config.toml
n_experts = 128
router_score = "sigmoid"
beta1 = 0.93
steps = 6053
Below are experts of layer 5 (counted from 0) of a mixture-of-experts language model. Rows are named up (a neuron's input weights, with its number) and show model dimensions 128-255. Each number is 128 + 24 x the weight over its row's rms, rounded and kept within 0 to 255. Numbers have three digits each.
Before each expert's rows: a language model's description of what the expert responds to; "comes after" lists some tokens at least twice as common just before its tokens as in all text. This comes from a sample of Wikipedia text that the model never trained on. Tokens count by the router's weight.

# expert 55
It responds to: The first or inner = signs of section headings after a blank line, and some blank-line breaks, as in ==History==, ===Results.
comes after: "\n\n", "=", ".", " also", "See", " ;"
up0:109140111118083124100142128120175101065075159102134145165131120106157117113137125136152144105103163145146123135116107158115154101133114131121147131138144113135130173117124128144128114122110114135127107143081123119137115116148142126145155143126127135093139118138126191112145140152099137114127162181120129162112132140118129137113097093103185129137130126136096128136089155106124147090136
up1:130118129138132194134117099126152134120133118119171133115158167105131084123151158091155159131131139112112115174083095151129110110134121158161131118139093155105113110087130088145113124125178126115116122072127088090133121144113115106134117103085104093084157113082101106105151138083144163113109147104142124104130153132132145097119176130144111112143221139107140147102140158114131137130137
up2:126129143135175104077154143173097128139144139137115158139138146133155110100161110103115077145084124116122114145107166130107119170131147161125115145139101145116107137169167151168115067113157140114101146126142112124163151135116087128141131162119156137149138116121085129167125180128136089077151138133104145146157155104131110099111179071110126089115129109117149138101124130145127086149103
up3:096143139108124127138059120139092107104146125101180128140114144097105163172125133109123113173115130168121164078141126090088115153139124138093102149157145180134128101149120132105132170142134171121099085085119150114125126135101130111157138133170170095068132125119146136091091133137164099118145147112129137200153141134109124140091130136119146131125106131144043126137101114150124110092099
up4:127144145120142115133105155141151120105109111151157104124118109082096136136102090148113141168121121100159109182182121138087123085155098134119142134112149113173093129137140157126143141097174093151127120105154142122115173128132144105132107175177139144122060139128128137114144184099134102163131122186156153109137113112144122170119087157095133178119090129132090103112153138146094103150114
up5:131151132118067112116152084121105107102116115100081095082132094088146143146091134146155110159142101141125144142129117132104164115156142106136140130157119127115122137124132140117127068118130140129168113132133173130140162133123138152113132143145109148125161151145097143119128140141119105151163155163120156119147155110103144090095117169096139124151144102126116093155129141111135141091157
up6:150128145126107113104163123095136114113126137133118113143117121056185133132123134081148149122128142086174142129097161181093132107089092134117100133106131143093112154096103152120109098129145153114127133128157130097098135154107108108136118110126154133139135143144129126120146155118099152121148169149130138050114138111148116082182076154146123129112113151121119112135141119153107136131125

# expert 46
It responds to: Abstract nouns and verbs following to, of, in or for, such as returned to service, out of office, peace, prison, war.
comes after: " to", " in", " of", " for", " at", " by"
up0:140149125150137091127115124106156129147133147127117104184123095128127149132105096119112127149138093105116105146175127156110121125106117123140083153135171134160152122153116119111120093098150121137112115133156139124089167133137108148114056176162102096113116154134127139125134151066137161177147107138130110111134127093152100096101110150140132102146040076134167139142132078074104118133147
up1:130133143170178111141162145162110079146147135161129104132165138100130102089168097178105133121123164069157151120129179122146150147113146111111111136152115152107134133147118114131116116125149116155121174091125123102110093146145162103144146106153159098089103092118108132132098102152116140121159105131137140149136137044169177114099106105103124085136120141147123147140072142119105142120134
up2:102089103161105094136121152158136136172063153157133143129127131140098153107149093164102135105125125132150128107155129109125104134146118146122138131097135128170083107123147121130136136114099146104102101113124129130064147150049083173174120094152113111103135125163151119088109127108096124151129134134174110175100168168150122148194137165102153152107140128083146113166161112123084114082122
up3:126110084126129147116091169153100127142140121115114070124128136132106135141126106170122089119105127187091129126142102152132105156111123154135104121132112123151102150108153143159110116156097130129108154117143151130121119150106142143081120141141149153125142125127101113124130104113187135108095156137133123108133150140197103115115132093192089149131098096081133154123137129144134156163118
up4:072107166109110121130137110139097118115163129117117128133142134099122108105164140150119117127101143107143121127099089159122164130159145114105107137151096141181106106119130139139081126105103148085097118134178127119143115102065113106111169164121138069147121145115140147141113171111167158116158150117150109113121112101160121161152143152165140094139118146141134147196163175099117128093154
up5:120125160149133135109168118130145152132094135152158136084142117111127173144128094136126102129154132128133106135167108097156136054162111134122151111111054099152158133139064151124122077099089126114092098142153098159102133145158128139143115128142124089106081148157114126145150104124100113114111148087137144117119140118151159129110157157133115134090118117116168095152100125146140156153106
up6:132143145060108136110131100165136102126168145145130109136141128131151098126144110147132167122143140121116115108111136127113144114135139104089106133092148088165111139153123136139107142157133125110174124126120114134175112145145112137133152137134115074103109153087129158133171100110113127136154119157155107170141127093075116119101153136105093096108128103099133098115144115129124180095071

# expert 38
It responds to: Pipes and semicolons separating cells in sports and results tables, plus header words like Notes, Goals, Total, Following.
comes after: "  ", " 1", " 2", " 3", " 4", " 6"
up0:126163127118132105125143110104148133142105120134134130114134112151116111117099140109129181127130128123121152109161179132114167139148107109101127113104151097144105128118116158163152111134085119132110084146122080104140156108147150138167136160122134121144137140107141167154143129133148138144169144095068120102171101090149102150138175088119150098157170140182113115112116138129126094128096
up1:089106184132094143131117093113149161119157120105186140123126159115091128096113107118143109103125161149104163118120100103131104123139117091109113111136129102104147171116141103093121108166123139136138109118109067146131140120090118104113122121104155140167094164128142134140098123126113107140132111168087145143150144076173110071122118135110136132137123105144147100152110092154125095080122
up2:107136126137173134143149063168118170103101147165126142123121142148156129138171107161141116100138160150127107076158121110100135146128107120179096130114133113142133107114161100139108148119108166149098094156122151124110101113098109122115107087203132111141162115110106149108131137115082132154159138147054166147138160164090113128132122106130139139171124160078122161127145114173113103100152
up3:119144147121134133131133109126136109166134130128146136139132137084122102141087091125109161136122115128150151159150125128135166119145133124121158143102086170142125140136095110123136157127168094138135142169144106129077133128126129133104157150096115093155108101140095105213101076166164141087137112131137130113147142131125143120114080107130130133150130111137083110166089130081100070148158
up4:135127131097102150106144095091125127122160153142162132119166108118102115119163111135148153119124134086158162097152145128126106136103129119114144108132171133159173097107158123108135135186097140134157097129085129154119153132115117128122173123124137167140114138126132148177119109086121106105140139144137158099143149078096128116094138137134090114099132133124161146120157112106106123159078
up5:115134116168092155127107098125117152135150118127096133133133119123117136114134154129104124155107119111102126142136111155167170158133106151127150123160132151152117146168124161148093156099149157123166106117162111152100117148119093114072109123113136083137130121128127159118120129111148152137124149113097132115100078146107161116203165123103133073076095134146160145081167101176128129111134
up6:149164151127106076076114136150169171106112125129150141096157112094104098113154110097132141151136113145118171131174130138165105139130148128130160113124119141124109132133112119094078118133187144121117143139147114139140156120142119154102087134116103101113141093122148105119182150141129130084116144157161153123166122138148127117118140068144137161123114149141174115144153139183090164134164

# expert 20
It responds to: Punctuation between numbers in tennis scores, ISBNs and tables, mainly the dash in 6–4, plus pipes, semicolons, periods and commas.
comes after: " 6", ")", " 2", " 1", " 3", " 4"
up0:116118124100126105083139111128128125123121114133111081118167150137156133175090114101147157146118128165106135127172135087108138168095108116112108146147096155149138087087104145146118135140114132106086122093132169086144124113127112146122157152181122129115103177098153173112123123110109121174172141104117089158128138144101138117128096078158123114108141159122153109128069192139192129112132
up1:120134128136111111155116129128143146149160114128138129097096112125134183140108163139119071151136121130127114134123146095114081089148143155149098111136114115128098135107074139088132144114122115108085136109125126136133123137139145127152147145128113164156131132134145115096159116125129141108093159093146169145099106091113132094090149176084171164140182114124135139103116078130108128144170
up2:138134157106131149131138151161159190144143112135151111123130100089094108146119123147149158098118171153114108118119143121121144093172133119148109171169126089086129104137134094077040113099145101154143102127135077116145115128163188108091099133143131137155142143156092131107139122144105113155148131144137154152105117119146136113113096156069098159135124155119162116161162105166136146124127
up3:134125109121194125123143126149137090106117167118137165121122133138105174168095101101109127173147141115160153133116121110111134112164156140097140128106134121127127135140105133131125130152081120099109096132167086147132134136168135119137096109135130129152106126140154143086101142109146133132105085132146127055124123137162145112150186130127131117186128117147131135123123136082095147159125
up4:178136123125110152133137107111140103151136168112139119100117122094146155158140124141169102142159151088135139142117088149214129165133168124109115158137102093130085134117092138143149141123160158110114125140119100125124147134155135112135126112136141114092159147137137153147158133114097109093145147066103094098126137102143102103139074135152097109132155134128125129119098089138152099108166
up5:136183122131144142106126132101132123115146144087150151139168116118151124129086083107121138101118141098089135124108166132108140134122106141135106138141132144092103142101117075110105152176182126095105110069144091114148110186149147139148109139094115130184150168072118117129138103143142167111088150088115127130130139115172117158106119114184129102086104135120122122169125128154119153121161
up6:162128136149143137095101089111106151119105167111130146118094111078108141149114101106139192118147113106149141144132152116111146125114096144118148099125131103126164142149115072107123123120116102116146111168089122138119126139207116124068068138136103142145144162108142096132108128115168118141119124115113136134151144127142128144149111138143109111134122097095156132090097093118096137160118

# expert 25
It responds to: The first = of a wiki section heading right after a blank line, opening headings like ==Club career==, ==See also==, ==Charts==.
comes after: "\n\n", "  ", "″", " Sub", "W", " well"
up0:124156122087131122133119155136100139125147147131118130106076121136109127115122142137121115118174118126166132107139115139120109103130146125139104134093186128105106091154132139109100107095135129136123155111164112125159101176127183158162119122165182130120087133136142134099121147139144127115154117117139101160117129136124101103112140116126152151120131133153121130075110154108130115111131
up1:116136091185121129120136116143149137148167101131099186105130103120149122126134128130131163153138094118064124094096066145170170159108124126123130140121110128117163165092080150116107111122192142108161178122172132107116152141146076144118135143160104160135157103105095126102159154099123114121095136144132116132150118140131142157116091119091072144137111130119129149120181152146147162101152
up2:132157132114112080138087173105116150155147135172134142144099143111110118095115178137153145114156104162156112133082108161100136113120178112141097149127138180128136120136137118116145121082089129103156125198115178133118098158113132190080140098108144125152143107115143133153129132140139159105151144120091135119110135136090149130118095129113102070112119116111129120132131132144108155135087
up3:141160115181135136128098126087180080158136130110118131129131168116137162123124129156136142114127086121140125167123130119118094130146124127153069065161131133165141111120120117138106142108128120121164093141158149134133168157133116136170095147188134121130143119086165135138167117109094112136121092133128122156137079136089086111095109144129146114166148109109123101130094108138084160141134
up4:120147070123148084101160139083106158174142094170097158123134129149110123098119126150136143167142125128113125130127119159160132097104117102147134147137123131136117091133124127145135126142118112115128116141121128149132114106102102156113156154120169050093161113160158141117177166124148159096118112114103110153137101095142101142124134153093091102151112180160137159158139137146149111096113
up5:132124107105131118126128104169138137148074162107106107105186134106126138114127091124129093163125114095093096119127082078124144195141140094155158096126056121129100121145163150087167114140109162104119123144162148080114069148089108157134097111122117119138112120100140154150127156149141158087128103116130135136146121129109124122121138135126149120124124163170116129115169172148105134136129
up6:127138108120139108089130138121121145116111125147156120148153097140144130130127136110139147143097154062111109115136117156136154128164129157091127131154146094084147111130138152118100185139160112113146154098135121111126082095064137082154163125092112120153138083107093084122084134144106096136147110129130130142083138115134134122122143152150158116154119118118131121136131165111149108093132

# expert 37
It responds to: Closing pieces and capitalized words in infobox and list fields, such as Est-imate, Conservation status, Places, Connecticut, and coordinate numbers.
comes after: " of", "N", "°", "′", "″", " Historic"
up0:131122102127099097138131126128119136101137173143157128101110120147114145110096129124153150128121133143133115118097124120132096134119123099101100163117093191129153122094147167183095160096127134166110108152141097141122147139135140154132093094126118091107138150111144081106136071123169189074118144135139166137120118169117134109129102153130096133130153129126127131107144153144128148110150
up1:157157131151158101114124183098100115130126105141111092125118139124084133113129150136133137131117125115162125164146121132098132096127136116148159138104145124129143138119098138118141126102106111124160090125108130124135105104117142145127105117101135105090119181159121157120097119099154166144130115153118116154154134119148132114133121117168120125147146160122137134102116177137098155184095
up2:199109174131174148137120124111121143114173152112130097149119113109107124141130118135157085127139164147142097172118122148151118116109105128126077127115139120131138094152119136092077104125143084153113116094133177159120112173102154126110128125099119149109116155160071146119115121161142110135110118117172110120089135121141118130103146133136158096129133150123140153124075128150127144165124
up3:153112140134146133099136163145129149080107129096134166109084154134132109121131070128136147124096118137136153132109122109112103115155097098124145064115177175130089100141162118149157085156123134119148119155127129161139139096110108171100101117118115161126151143127142148148120090158099146124106092170097113107138167114135140106182127172117117141129135142162162124143128138159137140165148
up4:113117155119165132119089113140133188161159155123120157121137117130147167159115133119097123124100134167104150117089129121123188140112162119123127120133091099113090151152155096146098124126136133138108160148122107128098136134126129124133122132137142105105118150112143132147099128114132116145180162123129118090185113117116143139135145128125141133146125092130098110140109161133112109151099
up5:109139081140066123140141159103098153114079142078190128134092140133117136117155129187178114126123159152136130087092124109116168138140107159111126166127122110138121143132085131128135140141105148135175127157102143110138129169110128151097124115100142147115212090154147158158122102159095118160124101138071144114114147082079110190163179127130125131126106132161158114119147112155133115136126
up6:129162081136100138114152123104118111114099103094105151107148098127169135180159136156102149128097149108119100135116065142106107141137130112117138133150148139131125120124149130125148143112139133132158129096167098154117130136136093115147171131113135137116118160117200103137135137121136130151131113116145105149145106068137103076178115148137111151161171127139093153140086127111152166147114

# expert 49
It responds to: Adjective endings and adjectives like -ial, -ive, -ual, public, national, local, as in Part-ial, obsess-ive, "local football club".
comes after: " a", " the", " and", " an", "ident", "erc"
up0:115134123155133113137146141121102165107120135126108142109163108115109198108134138133159152114139144145126096163151142129137126074088141136095185185131127111150141145122119111137102150187148127102156086131116148079087144160131137185104145173137121159140129107128123151138111107100131146152128122122132186128122158139122126130150118170156094097125096141167126123113105142073161131128061
up1:156122152132125133135174114096138096135157123165136125157153126144085104105125158150128094133127144142118150117103127116101160097145103151149136115120100120145131144065129155134151159144104124118116096145138131160154112170106104143090148118111108088156094167134117216135127131144148125124116095129125080111155142127205079129095122117152096152126104111129153137163124129135118131172124
up2:116131136131150142125099112152145159121123149127113128071094149105096074086137105139150131130123119093136149128147121146128139069097118127097147157134152162102123138131136166094137122098156157113155117131135126123115106110170138121115123121138121128165086110117155092121125037129133114135122150100129156121183113181133116089177103133142117115114106131091135121178112090069109118153079
up3:121147129097113107168147115123094129108078130121160143166104160146128127119124138079103128151161097140105080135106142168093119124167134109124152152136156135104150110133147125141092121171086100136153146126122147144108126128137137144152131151138195145172124130115177127129171098132124173131105168143066119141140151094096120103099128127129151155140099126111115101152160144106137090119088
up4:099061125150123114144146087141178141139136152130123141137126159127112112136114108118128141141143153148070110136157110120133151094129150142129134147133135098087095185141143120165126156086107103144134182120145145151102112141117151119100130132106108169136137135168141115150113168140112105119128152151106130099116132098128112149110120135123154152134094140108117178153124095105130140147134
up5:112126091158164134122136080130123094151109108138149076117150122120144109105105179127137119137095103187096122102164136141175170177145099139120144123088134113123178153100129107101113082143125158159095117164100151151102179141155114128122110153138107141099140132152086128141100114161139116156151172151150109188139144130115083103091148102133104135134119152075104133128150126116140156145131
up6:092121094127123137103154142168126173134140147097118168133156127105146122174113163116109135141119133165092116142158134132171129153152084094128126121111129140125097137131137113115131103129092082151137116114154151143120092106183126135133158127125120052201094183106104151100076138163108086130119116112141104060108157101133110120122084080134123131120135089112111122154113123127140139145107

# expert 47
It responds to: Pipe characters separating cells in schedule and roster tables, especially after scores, records or rankings, plus some semicolons.
comes after: "  ", ")", "0", "1", "2", "%"
up16:114169124088101146153134119134098144095144129134128153138143149093152109129170161100129170146167143194111114109117074122098099172114115151132125127157138119124135090151138117151127118127094140112131135117095108112143114121113137134150143135157141162137092126107134117150171119109146124152160128116120125134139137143136101120160087114124180093106166150105130125145128120156160171128134
up17:185134121152113107126095091094099132111128165116145117184148116115099109146118109105128166157081149161167105096111109096141136087114141132183075149111094122119159134130115157130126126118165137127104137144114116135114132103095111119166156127077146181078128117144089111107143138133158164115117172102107111158112138134108152156142109064160112092133111118121099123119161098098096107081163
up18:097126111130121131146157108155145155042179104119132072076122115105130177126118157144116112107106109145143126119092128095130113163178117148093131131162103138128102135138138086116114110149133094101136134104102128125128109139125154116089156088120122122117148107151147111124134164143162138112162095124119138119119124095113132140135116151128158150194156139129139124155117137159141151141151
up19:090155090130140151115133148151055140162175182137156120117133077157130157146098121099150125114120106117134086117120148137158121096142151126156157123159133089130105132110104137110141141095105133160162129124134104141103088166092116110146163108144124117112088129132122134147139127110105136146109131123119159171142177121147136072109142118119133119119097130118134143130158117127107174118111
up20:117143107067101126092102104135115127122066158142187155119151137081142089130135101110154134132150155092141122107122125127103129159128155131115166168153098133125178148144147094165144149131125132122142146079117166139120120144149141147191110112117124134156154141139137147070130125132158120144123118147108125122080171098132103172132142174126158147103057131110134118155137113115085160144125
up21:115105076139094151104145144130156129155109103090160126175173077109104133121116188166145130133115120110133154138149123114106082158146101115117122109127156119171126133100169148124100137114113137133119116106122134155114115121144126147119120122137150097181109118147133144091149127117128162095133120137118130137145110146166096088082109124110166099116117089125114183138120150152148158115155
up22:113112175140133105097111143101060099083165111104127137127109134167175138114139147098150148133132120127147110128158142142150183168095127133139101093132123130117120173153156144131104099096125146124107142173094123146113114135170123117146088194146124143157115148151117167151132103127127126149121129172108120139150100142120133163072092106142139152162164114098096137127114106117127161134089

# expert 30
It responds to: Standalone numbers starting a table cell, list item or rank, e.g. 4. in tracklists, | 15 | squad numbers, 99th, 2010.
comes after: "|", " |", "\n", "\n\n", "wood", " November"
up0:083161109125096112095103076177144110148126155141143095119141136108102113141113141114157124118130140121109108093147076137118102126096106135150138123154148124086142170142125125159128152112127101139116141122126129109155147133184131167130176107165146125139124174127098133128115122077127119128110128122110082156118121131129129137169114112162129159162090126104128098107153119110131141092143
up1:120118101124120154134133099149118150177149112137120149121127117136128083134116142104122090137131142117117084165130114165130105099144120082147141151109071167173149144152121147124165137120119133113127115128122137119114124141118156127144121125146146128093120129124112161158093133147128166098168126115124145128093163180074131133124128141111091141082103142101166125114111161112096095140093
up2:127156138091134088105128093146144131128064148116097130149135114099169165159120106123144165110098130155108118117172154122086118142114158097162112115171130109115101126137140098131128137098176078162140172133168152083138106132143134124117133137168121071129099098125137135117149122106118178142113139148152112127132127120125088127142161128145133164150153132166133162123150090121092148127120
up3:144151134108110174093140134105137117102129142136114151128099121146101120127185143119124138126097089155138113138140156150123145156150173121098128170129107168134133152156133132103170120167121155170136128144145129163150150148136156123091140134136170102145127110092118113176093138160096121164108206100116173129099124092095097145141145122103152124097106130116142183135133103150157104151142
up4:168122081150121141134122155184144119105117154117107163114147104141152122127176121110122173160127131132145141198148175112121115106152130166106120124130141123129133112104084137147139177156172144116102133122131095103115153134184109113133115164127141143131161152138136086110118135120155110128094136092121133111117170101138089139128091115130116114141136106076140128131150127149108112130159
up5:122170133138183157125135116157144090137142102106136116139178120121147133156126117111084178150114131129141149096167114108120107127118104168132145133139101144179120126101148126145159131132149146137136138126146127094128144109118093122112084117125129165152130124083173125138122122114122148147157092108112129128132108124105082157108118178099137149144175199079114128121091121154106117144094
up6:130156059117157127119147159103150119130104148123112123148129141124115137145121155119105137119132155099128141161112099116136104134090154132116129134176145146151151098137100165076143153148070149121131169128146162098153191119109111152131090128123136105165153124091148107142129168137112168123145110134120105124150114123140124095108118090108153112146108134135090130155107177136130142122112

# expert 41
It responds to: Words in music chart, election and climate tables, such as Albums, Billboard, Turnout, Majority, Average, UTC.
comes after: "|", " (", "\n", " Billboard", " Chart", " Albums"
up0:134126150154166091136126153109105142096136115134144112097114133132116111107130161135096137131065125116067108105129130154102093171124144087147130155092162111140117110144146156122113154124189131113152139159126116124135151122136165153114117168101147112141116122091132091138125140133129158184167079149079123089103150153147101098088139132163104137135148134144127104121090167114127117143119
up1:122126117127138132147133134149102169141143135148111166123121135127118155108120103116140109097120130135092143133126146100146108160158079140140167167088137096163169129143136115141171171097122149136115113127154105141077160094105150162099141112113131075105095107165143171124136164134159154135155192124105121151124099162129140104116115143087078119102104134143075109152119164102146112129138
up2:136162125127104133123097138139116142123128160154115170139152104105160114130115156168155139116109142151131148102142111138140117152127118104084086108129102135127114094124141126112078113177095115115135090172105130122161097103148101157167131156165125147091162175120098132173136077129141123104132151152103117170146118116110131104102132135082118141138082112138129161114092149073102092137154
up3:135130101110124115102129151136155149119095160125116106111116152109162133069119140144116085162150131100110148119148116129184120102137079091151095118110131124169099158167149148101163172126115156138109131139143108114115099117133176107183130109126117127128146123115155162105134137123099083121145134149110077106159107127140117125139096095116137129089168131134085054130142142166100154087135
up4:143114160135153111052116149117140095084090147107090127111108111092111120110160118141173115111161111088118169103175096135142153124111108112146100106083122142163112149121111166120131153140104121146104117095133127084106139157123155140120131155099129144075132097137123130128133113157101125126107121200132115117143136149139140121125122133171127117135091174142139161103102128134141133130117
up5:144106116119085136131112105105125114151118115134142124125131096118137133126144088181148108128147135173142165141172136136166141122115106091125148119158165066134128135120130153163167131164124081090127102175097080094105129144158131119114146139112108097140125140129151168125144114155126104202144112135071084087132163112103082133115094137175145156158130110128121138142124113102107096126098
up6:121132119131116115143162132116124115105109136137134148120099153094102116137170118144110124133153168163100134153118130182113111140088185132125175108159165108133094120150118113111109145143129132107127105111152092097115098125193101143142114144096125112092117115143133132180102113174132150148098148121115139137122101151106113128164121130108132107121156074132127144069171132117087127124085

# expert 33
It responds to: Common nouns and adjectives about nature, anatomy and shapes, often word starts, such as posterior, leaves, season, rounded, flag, yellow.
comes after: " the", " a", " and", " of", " The", " l"
up0:132141151165136132104132118177130063123137110116154129122122139148137140129149122122139126132155136190151091136120135135091112094086138128115108146138127169143159125119141116111132140126081098119135110097114106131152122142128115112147166133118122151147149135098130123157159141138141103072173118151074148118108111092141115099145143132135145164137185091118154108144082129158133135088075
up1:117128119162089104129133117119101121091128116146178143115182190133104109142104097133099111142100115116102149114120119137131109193136118140123137124108122105103162142141173120138120121162125113124143123114126174146168119116130134130151170154134148157099143108109105131149164136156117099171108116133102145116167137094114151107105103111143125123118156100121151106143123107135135110155139
up2:144188148135116156095149107148111159119136126104127113148138147112146165068113144141103148111119157126103100066152135101113121135115105127123147124156115125133136141136131126107163127147109153089153154089147130123147112128160094100111126153133115116127148166074142088147096149168064131101126147148107139102072124104137109145142137110133128095103116113170125160122144065179143114116123
up3:128170134166084148144143098125140161086167119103080103111114133109129122139099122194137110113130121076135134149153103101111079154148131100112156101117130114150152131154112106122139084130124139150107112115156123158115126104175105184119152114145159139138098117154121149143161096146131151113145127173177155106090111094123110122146082104153134152091098094081174122160127120099125093103128
up4:194165164166164170121114086161167117104113145167133159115109162128112125104148146151175131147115127119149104176098116117142100120101108180170145158107107050115149123107082093125106126115102084133122103116159114153132149149140146143158133096111148130130133086120152120105121125155113152131092147164137115115129101108151100172142118132151128099071151115138124121158144124125108152134126
up5:090113125140168113162094163132085101115141118153110122137154157092130146114133093101141161159166122119151136096138131135095116115136144118123152150062116124093124128116094098084077095128148136139143135190146170107117136116123135162155135168137106188123143071143122153111123134171161117138140151143136134127129094107132154148093110140121124100111131141133182171126131135138115055132162
up6:131171088164132148099141118142132172138143150096142153122151168099101153123121164144187116114108128126092086118124128119135127111101134185114138134130114098141154145143119153128132119128138148102131119134147131107144129129158167098113118124145147065114124123105119105134131173098107151162154090151133159144124125134040128109102118137124178112190119128127077123140162098160092074125100

# expert 39
It responds to: Final words of competition, award and organization names, such as FA Cup, League Cup, Championship, Award, Festival, Foundation.
comes after: " |", " World", ":", " Premier", " League", " Football"
up0:110135128114114128141154176143120151091126096085124150129093119137135149146168129099156129111156111146161134118096164135153065157137152125162106167125157096122109060104119126154096179164115107121107158134148108119131129087107153133147168127120095111083090146097116144168101123123133116106103111160125151109147142151103117146149117118135139136113139125115119165140151090140134130120175
up1:172129176110103130132138124122111170134143109125118163096162136138129149140115124102074114127134139142118121176174086112114176096155109097087134160127137096155136131102124126133141157152146137179088122106141170109142147094129139124111122139128134107070122136117133153119132098143122130085155088112131100115133091128136107102095116163157073127143118117090127127115129117142159141114149
up2:128076123135104118110101121119171128125092099144084179091099099110133149149122130124089099129123119196157154150147138117153123144137132126132145129103112126175115124133113119131138091144111138139121134141138132122131127102093117133133156150100156152099122113149109163131148186152113147115084108149133102132118127116152148117108205110148131133124149152153135121147156158130159147172114
up3:137076178164173151121117140166120107142076121126124098143112113109150125122150100105146138093142100100131101146144136138130121110161137136171113122105112110155117149149085110116132142142125094144112137075161131141146098153172173094107147134142115099083130163158118105147138116128093152121087083125106145077129122109090061119163173091172121133129131135152139121113150141102159138110118
up4:178156126147095126101107053156148158135140139171148085093118115134156144128121103150117113102102175154118140134127122130130097140174148122166166137130144067108072155145117134136139177144119126112149132091156147147097153119116138118058105109100143095119092103135125165159144094119128097152129166155131149134135132141118149089128121154116109145129124093111142140139103131119171092088134
up5:097111139112145093144148102113120140048113062144112177142152106118132165133100154111109160093150079159140151133138129156095129110131126107122055103123126103057127136149147135118133129129126127174157142184132129144115124144100110147130146150144124152138121112163104145124100130135161120109183098125118172160116127148069160107121114117113157159101134124144117127127132120154121121120121
up6:130124149098155130144155089154125147129103126151114128131143184136120088108101149165147141122121150128123164132166124121119117127112125149135164163113115152160139137116132124079127065147079157147133142106149120129145155119120104163153132104134125126123131108158135183140097124119108117126136131093096127113119129110097115116146105152142139124159124125120131096121108136091097092115176